Below are experts of layer 6 (counted from 0) of a mixture-of-experts language model. Rows are named router (the router's row for the expert), gate (a neuron's input weights, with its number), up (a neuron's input weights, with its number), down (a neuron's output weights, with its number) and show model dimensions 192-255. Each number is 128 + 32 x the weight over its row's rms, rounded and kept within 0 to 255. Numbers have three digits each.
After each expert's rows: a language model's description of what the expert responds to; "comes before" lists some tokens at least twice as common just after its tokens as in all text. This comes from a sample of Wikipedia text that the model never trained on. Tokens count by the router's weight.

# expert 39
router:112120146098060101152119147150077143153076089131169148183111107088153121107112090136106107164119111110099096095121157199067115101076131113117142145169152127136085119169088140136154163131098100
gate0:114096124133122114145113145110129087130098083065131120071159166102179140137121138108152119161094112071139133080125170157112165178117127160096146125144096176025078137112126163153103123148095144
up0:152086134150099164118172146113151132186100107111149167191098118128112076130122099139112101070135107177138116126165122104119114115210066147173139182137188106179116159168142135121102090103140132
down0:106107197097178125166156157139118169111129090119121103127164138146206099114129159111103125119129117127102103168192093172186126127155129184152112097143152230118084225109147144132144167135084172
Infobox and stat separators. Line breaks, colons, pipes and parentheses inside infobox lists, taxonomy boxes and statistics tables, as in Batting average lines and UTC offsets.
comes before: "-", "|", " ", "5", " —", " Votes"

# expert 22
router:136124079052117116137118185107161146119161173101146162127140123125136156092113162142146137122115152125100084143111168108129163139115160120142140056115071192093139092118139109089097163138168100
gate0:096185125127116197098145110155141106110165089102075150125146143142101196128047137218122191105186134169152116100155116114088153139115176123102140192120144107056126058141107119194157157126109193
up0:169121082156130204109157082154159110150110096160139113109166212146134152077124110103140126133193159091101139131033158104095125095116135167148164174115158116135184089142169092109173128106136142
down0:161144080118136082139127117152118142106150180123130169108135147111092184187109189085166148138126140141108177178166144125089100108090089111159125113182135152164114091177122145132092105143110112
Sports and career nouns. Head nouns after a possessive or article in sports and career text, such as season, match, debut, title, appearance.
comes before: " of", ".", " in", ",", " for", " and"

# expert 36
router:107157124102134101087108135096058162071197086134145125128135091176154139129129150136089107121133141160142098071194142145137171175099101159074189120152093130131124144076089185164129125160150076
gate0:090175118109174173110094103195142166077097107115162124170075142131074116188141139082131117108109159145128151136063135199112103119111082174114111146072145128095093082110118119094172126127130143
up0:155090102150148101077192086118101113092072119140104067126131080126108083166136161145103072149103135139085086159087161140096113096181125098080165136114101073150161110121164106122082167147140165
down0:111035141057136089146104142142145125126129112057110077095114145155170162157201111112096105166089149127143149104149103142139152090103134124145144136100152156094158114133077081146117076082160097
Coordinate and year digits. Decimal points and digits inside coordinates and year ranges (51.583°, 1983–84), plus of, de, called, named before names.
comes before: "5", "4", "6", "3", "7", " \""

# expert 49
router:087074141144108097144074127171097092096188103171109145108093119106161167084118098148105159097181075155102195114121105109162105123161116148152162142130143128133186131149095097157141106136131128
gate0:162111126099094153106132151141165107081161148094105163157219046121138112108114137134099099166141091090104167136144120152130119109090076135122125121142116159120119106145087065157164136122091169
up0:135174111128161185132131210176093056173151119143172118150152175155140146145170127130128167188097166158106147117156136148090106133138073076136192085128132085125118125109116111170141105103123178
down0:122172192125088082060167144099137118090136111097151124150128094195135140144168181104121076145146146150122123051123083171195133153134132083158183161096138170090097112118068109106178101151121184
Title and name words. Words ending titles of songs, films and albums or surnames, such as Love, You, Heart, Troy, House, Jones, Williams.
comes before: "\"", ",", " (", "'", "\",", ")"

# expert 12
router:068094147104123140152156122167127175121159151101170141186129131170175079090165188109187121145099130170157106112108138132169111109091142164132114166117130116074125108122085137130105140103162162
gate0:168156090119111116119192084110078122173109122119097142143122156066041112115105102131144093145090172127183106121108176129132162092117131113136160133132175117144098132187149185044126090098202147
up0:118158134155159210128089162152118127106143130203078068117098088179047187132107103081138108142130133133150131071114148115100132126127172113157137155145136095137132138131135167112129171151070089
down0:150114107157110111183135142083141142081145155097090125133083114089203109082144136113137171142157111115142139140094135151136143145088152130128194122173167091098104140136149141171060135175112105
Commas and conjunctions. Commas between place names (County, Kentucky, Japan), plus and, or, & and table separators joining list items.
comes before: " ", " and", " United", " U", " which", " but"

# expert 63
router:143086103168164125165161182128175194113126206110152097137086127145089058144185142125160095151083110145119133177168127194193078102088153106087155090150101114100145075134150192126093108159138112
gate0:073107139107163111155149078053140152162139131123084167141129148073144149145067186111130138103115155119185099068150179132086158107118136116107157127120131096185158086096140076110115117128112166
up0:155146129128083164094114145189112117096136150121145077159124138154104147115144065175121110159200116099098158138129129134153116179132119117140139069142165166119090161173138125148146141136092099
down0:180100134058107139118155195167154139144138067154130103131095106128124112098146090134126108146137126141078134132142152162169134142107135110137173112108103139100144138158122102128123191076155172
Clause-joining punctuation. Commas, periods and conjunctions joining clauses, such as and, but, where, while, often after an introductory phrase.
comes before: " the", " he", " it", " a", " she", " The"

# expert 55
router:130148157136122145196118187144119098087138115132130128125149091107136124110141126125130126140132090121151190138175099158141079094145091117079076093139157088093193172151169126087173127165135158
gate0:166141112142092117109152159112155204197202114147065061118085123171075169094127165117130168046093127165133087109163189139119100101126159078152129186140149101154175066117134182073147100132102123
up0:174123099121156130108123120132132151122202106176142184166136192136130174205141100109170140119068160097120120059113183182100105094085124090098108092119157127137099144158103141117082168134100140
down0:128151179149090075164019069116179122085093154156103143176100132134132180116165142092116137123123186165082159134171139138120129193122104147112126150151090163124088088184204137046158095161162152
Prepositions in sports results. Prepositions after scores or results in sports reports, such as in the final, on the final day, with winning, losing, finished.
comes before: " ", " the", " a", ")", " March", "\""

# expert 14
router:133094155161157102123130140092104083124137164102083116128145138149119108119150160093190122144046116127121177142121146095049147130134144121074073055160113173082118106147108188098114175128124148
gate0:109109140143089152116157127144110158067112158181131104086111134142153145149105103137158141221126145108141085116125055114094077113102144066087083155093084124165133166167100104152137115131177139
up0:169129139113086168079176150182167152087079122168149112036104155098125096121153167157092155153119115128097117157208104083149131063096169115119104135157124120152123099148139132111126109119130132
down0:147083131141160100085128132199135142084132171157115175130142127117151131127144118115158138085119118160167128101131077095144041112167158134119115085096116130149124152131133129106093199115038093
Sentence-ending periods. Sentence-final periods and closing punctuation such as ". and ")., plus line breaks after them and clause links like however, but, which.
comes before: "\n", " The", " He", " In", " It", " She"

# expert 19
router:091138118132189129116133098148127061127092118140119150131161081120111141118143087169140128164110114149165088139204119092146140106173150154173169101149160108110121155089089132122095146082139124
gate0:156115194111116080147111185118060106062120194182168111153153147091144102099139093152086190147100120113149160112165149139071094100129110144172132114139144151193182124167134132080202125131138126
up0:071114092104129113070047079100111115160094142093115127128093162134100131165150049099096051128132176059125089120117129132149092139141165110131132112182107153106143085180145082194108143099155050
down0:104144144103156090146160103126132145100137110175102107118092087171092090144145165125152144110153127135248153117190159199136141119084170111180111054153114092102226154077188145157137144135193090
Verbs and auxiliaries. Verbs and auxiliaries following a subject in prose, such as was, had, would, been, be, purchased, especially after not.
comes before: " a", " the", " be", " to", " not", " been"

# expert 29
router:096134094119111215194078090108065109129080129182136146157104186102162131124107100147048079100113217122178147091080121099155122192083122156108129113189189104124094180154135161143090123183102132
gate0:159122125149088128117120108175097079101099125116123161148109075111082099186122099114139188117087095162163203126152101194119096153108132137139149118172091092126052133133131132108111138141175147
up0:114145111176138101119146111157078107104105138139148154161140128164037095200141113104094035160191092168141127168135110117152138062105130067189094149107132168188101157167160087133113122099116125
down0:124116073134137144163095145147152189106081093091123133159160159137134101144160069055155197087135133123203175116176106143138157130102104103181120172091054121146134128165162157084163132203111126
Line breaks after headings. Line breaks right after == section headings == or between paragraphs, plus opening quotes and taxobox labels like Binomial, Animalia.
comes before: "\n", "==", "The", "-", "In", "==="

# expert 59
router:092136082086090120152125134112131170150210143166116190095141106098100075140117206094135112068078153129101131162124160152196145151084147131159095133076130141085155069088128097155132121121149087
gate0:124059099147127084074118111209145149094121128147122078139120110169125076204072131077046192127165083088094113136146153121102149162150158143129056103075090146141194158214147108139140164102178104
up0:108140075103082095149142161127184130137142056135118139117095124120147166060112065083172187117105144176133068146096120088141117088110088053114142171127100111116069141104113143187137071157089158
down0:192132137105136163134077119104134119112084100161094135151148148088096189034072147176133124098146132131181153175072094089161115111148173132172091158135097127139112161157088098083073133118109210
Event and document nouns. Head nouns for time periods, works and bodies, such as season, series, Award, Act, Festival, and final year digits.
comes before: ",", ".", " of", " in", " and", " was"

# expert 24
router:096134137134111097155146118119199192134163177146167180188079124139122132113112152086163103095112150211090140186125141109152195167048116066089165105169135178054112124123147148157190100170163106
gate0:139137121131099189159151077176087112129143147137121080168172088153158126080153129146148158108151150130164099134050159094065096135172157131101101109125142146089135106163181109174134170143077120
up0:099136141142171048100151154067126144140109100084156205087093134080115115161113155073096088149134130150098181127167078184153136148112098072165129135155123117132132147086096136075163111115172113
down0:171176158193109156143065098071138150150109112130133158131107095157105168153129140136125103107165143128132079150157184170061053155091126176092105088100135115133113188139140152144087105147130149
Nouns ending phrases. Common nouns after the, a or his that end a noun phrase, like city, wife, company, club, stadium, plus clause commas.
comes before: ".", " and", " of", ",", " in", " but"

# expert 10
router:098090065156147128097185125112116178123146101111160152052117094125149097078188171105118139115173096144168136149172113056091113133153167137135100094164076125116100084119210135111120140127148087
gate0:102150123142135134116096097128080047119109152164137157106143099114114131158146114127177105179125151108151145142093105074097138141153159168159143111136110193152141180146070062157140146145071080
up0:126131147155169159147093058105134099053100091174183129138126096136097081175122111118120129151147158126131184137133136128096108127174153105180132050115193101133098208185091142101135139171118107
down0:086121090146136126107139112151148160086185138143132127134082128140141115124162108118125145125108152103121113111090112097079131136128098118143154120132154124109059140089182127117134096118099170
Numbers in dates, rounds. Space or first digit starting numbers in dates, years and scores, plus sports words like Round of 16, Men, finals, months.
comes before: "1", "2", "9", "0", "3", "4"

# expert 30
router:149139177132166184195162177121103187086137173132141195103120130141155166138193175122118130129083100096152126157189082166142122147144163144149111109135093158091141127189098122105135146112107123
gate0:138121104144163093094124146112094134119114099090126147091149087149132159150103183169137128147146094128132196150141138211146161175089120034145132181136141156120107148086126095120138146175153114
up0:157185144130120144182167134145153133134124126141104135110076103196169076145162082038172193090124103120111109152107104100141121080126072189121106093080159140087088162122099150183145154076135103
down0:150133123086104147106143127120206110149114161157137115139126132068152090146172101124142152130172057144120144068138127126107107128087114224074123138100186180142124122132094149209136139108073138
Prepositions and cell separators. Prepositions like in, of, from, against, with, including inside titles (Trumpet for Fame), and pipes dividing table cells.
comes before: " the", " ", " a", " his", " their", " an"

# expert 20
router:164127097107170129107146133132113103164085163089117130176183138148119090132099101127127178168163098181117102101138143149104126164104043106154146117129144060195090140117159070173160124142168170
gate0:162146121180138121139119134067145125184219105110177113100115202095087117145133117152085172140118111110123126113177094115175172071116107075120049111113155122130119059039127120085154153166109162
up0:126152124043151107170142135163126196126107110155082167132121121133179111117100152162147100080153188147134098121111142144100161137185166109158124159155143150089131187213112148095185031062159149
down0:107098155167101120139101108144146066192126158126145112128143150147129155125110113095112118104105117162097069156118180120131168109160122135093137149137160117148085155171125196149096125170114151
Digits in tables. Single digits inside numbers in sports tables, coordinates and life dates, such as −23 goal differences and 1902; also currency signs.
comes before: " |", "1", "0", "6", "3", "4"

# expert 3
router:166183100112170124084152132056130077126092117097083137092137104135111070121224132178123107113189135174166128127103157161124118117136133160122080111043168065162135136134110101111054168132127125
gate0:128172125154094042126205100191189103112154118143156136146128138169068097130109142118134105146126078071206124169092152099136180129155169083056078113090128069120144151067135141170183145158159110
up0:127130091089098134101142117087148154102114078095172165199154171145082145130116101131091118107152151122091095133173142127155156096142110135128109102180141094101158113134140166134055134164083148
down0:151061182131117091118156131115184119066147095113124140152132172196091099111150117110136181113211206147173145094109115065120162114153100114119134154120101146125166078195144142119091135172060121
Past participle verbs. Past participles and verb endings after was, were, is or be, often in passive clauses, such as used, built, named, died.
comes before: " by", " to", " in", " the", " on", " with"

# expert 57
router:121120146151179163177114140162097131106126157130164106087100056144124123133158151105183151110088136130144166143174101117129107144188161138155099084119090134113116183109108168119076103094119068
gate0:174174125134167192102115124156196111068108171146124190146113110162129166148130106168176122167157110129121206164126121124130126132127142145131128142052116184141119142121182131168188097233103105
up0:179142165099133195101111108160155153138153162107120120108200152126146211121079085195099106157208086193184120105091085119120064153133128157099134128083136169040153113152192133072150069183034112
down0:187076227123145089138087058184204123105180164052142198084121080070120171161057110116114127134171175148157118093124134108181124116126133139106154125143174198160137136076133160075099099140114122
Prepositions after nouns. Prepositions following a noun or verb and before a noun phrase, such as of, in, for, during, against, between.
comes before: " the", " a", " his", " their", " its", " an"

# expert 62
router:115162064155171118139106093168126125163118171152125144144177099151100112095107112140098112107111137118158104141178142092130173098059118079102082101171178149154098130096109098064132113151105145
gate0:179119118110065164056134144105103119130199080172149134107128109093224185135097165111083114118149094133136124107182144133128140121124110106176169110103166121171101090148152159143193110129167120
up0:054132085171174090115168141132136079121084084155116164147114123107102111227184103135147127104110127127100139167096101116153105113145107147116086152156165157107101129086167168064092101118113167
down0:124047087094129107078182142150085088151072121127128140138099071134135086171118153096146111118088122103120175123158108127090159124113076123157147136081170134122122163148154142047118155132151106
Parentheses and number starts. Opening parentheses, spaces before table values, and digits starting a number after a dash or slash, such as aged 42–43 and coordinates.
comes before: "2", "3", "1", " of", "4", " to"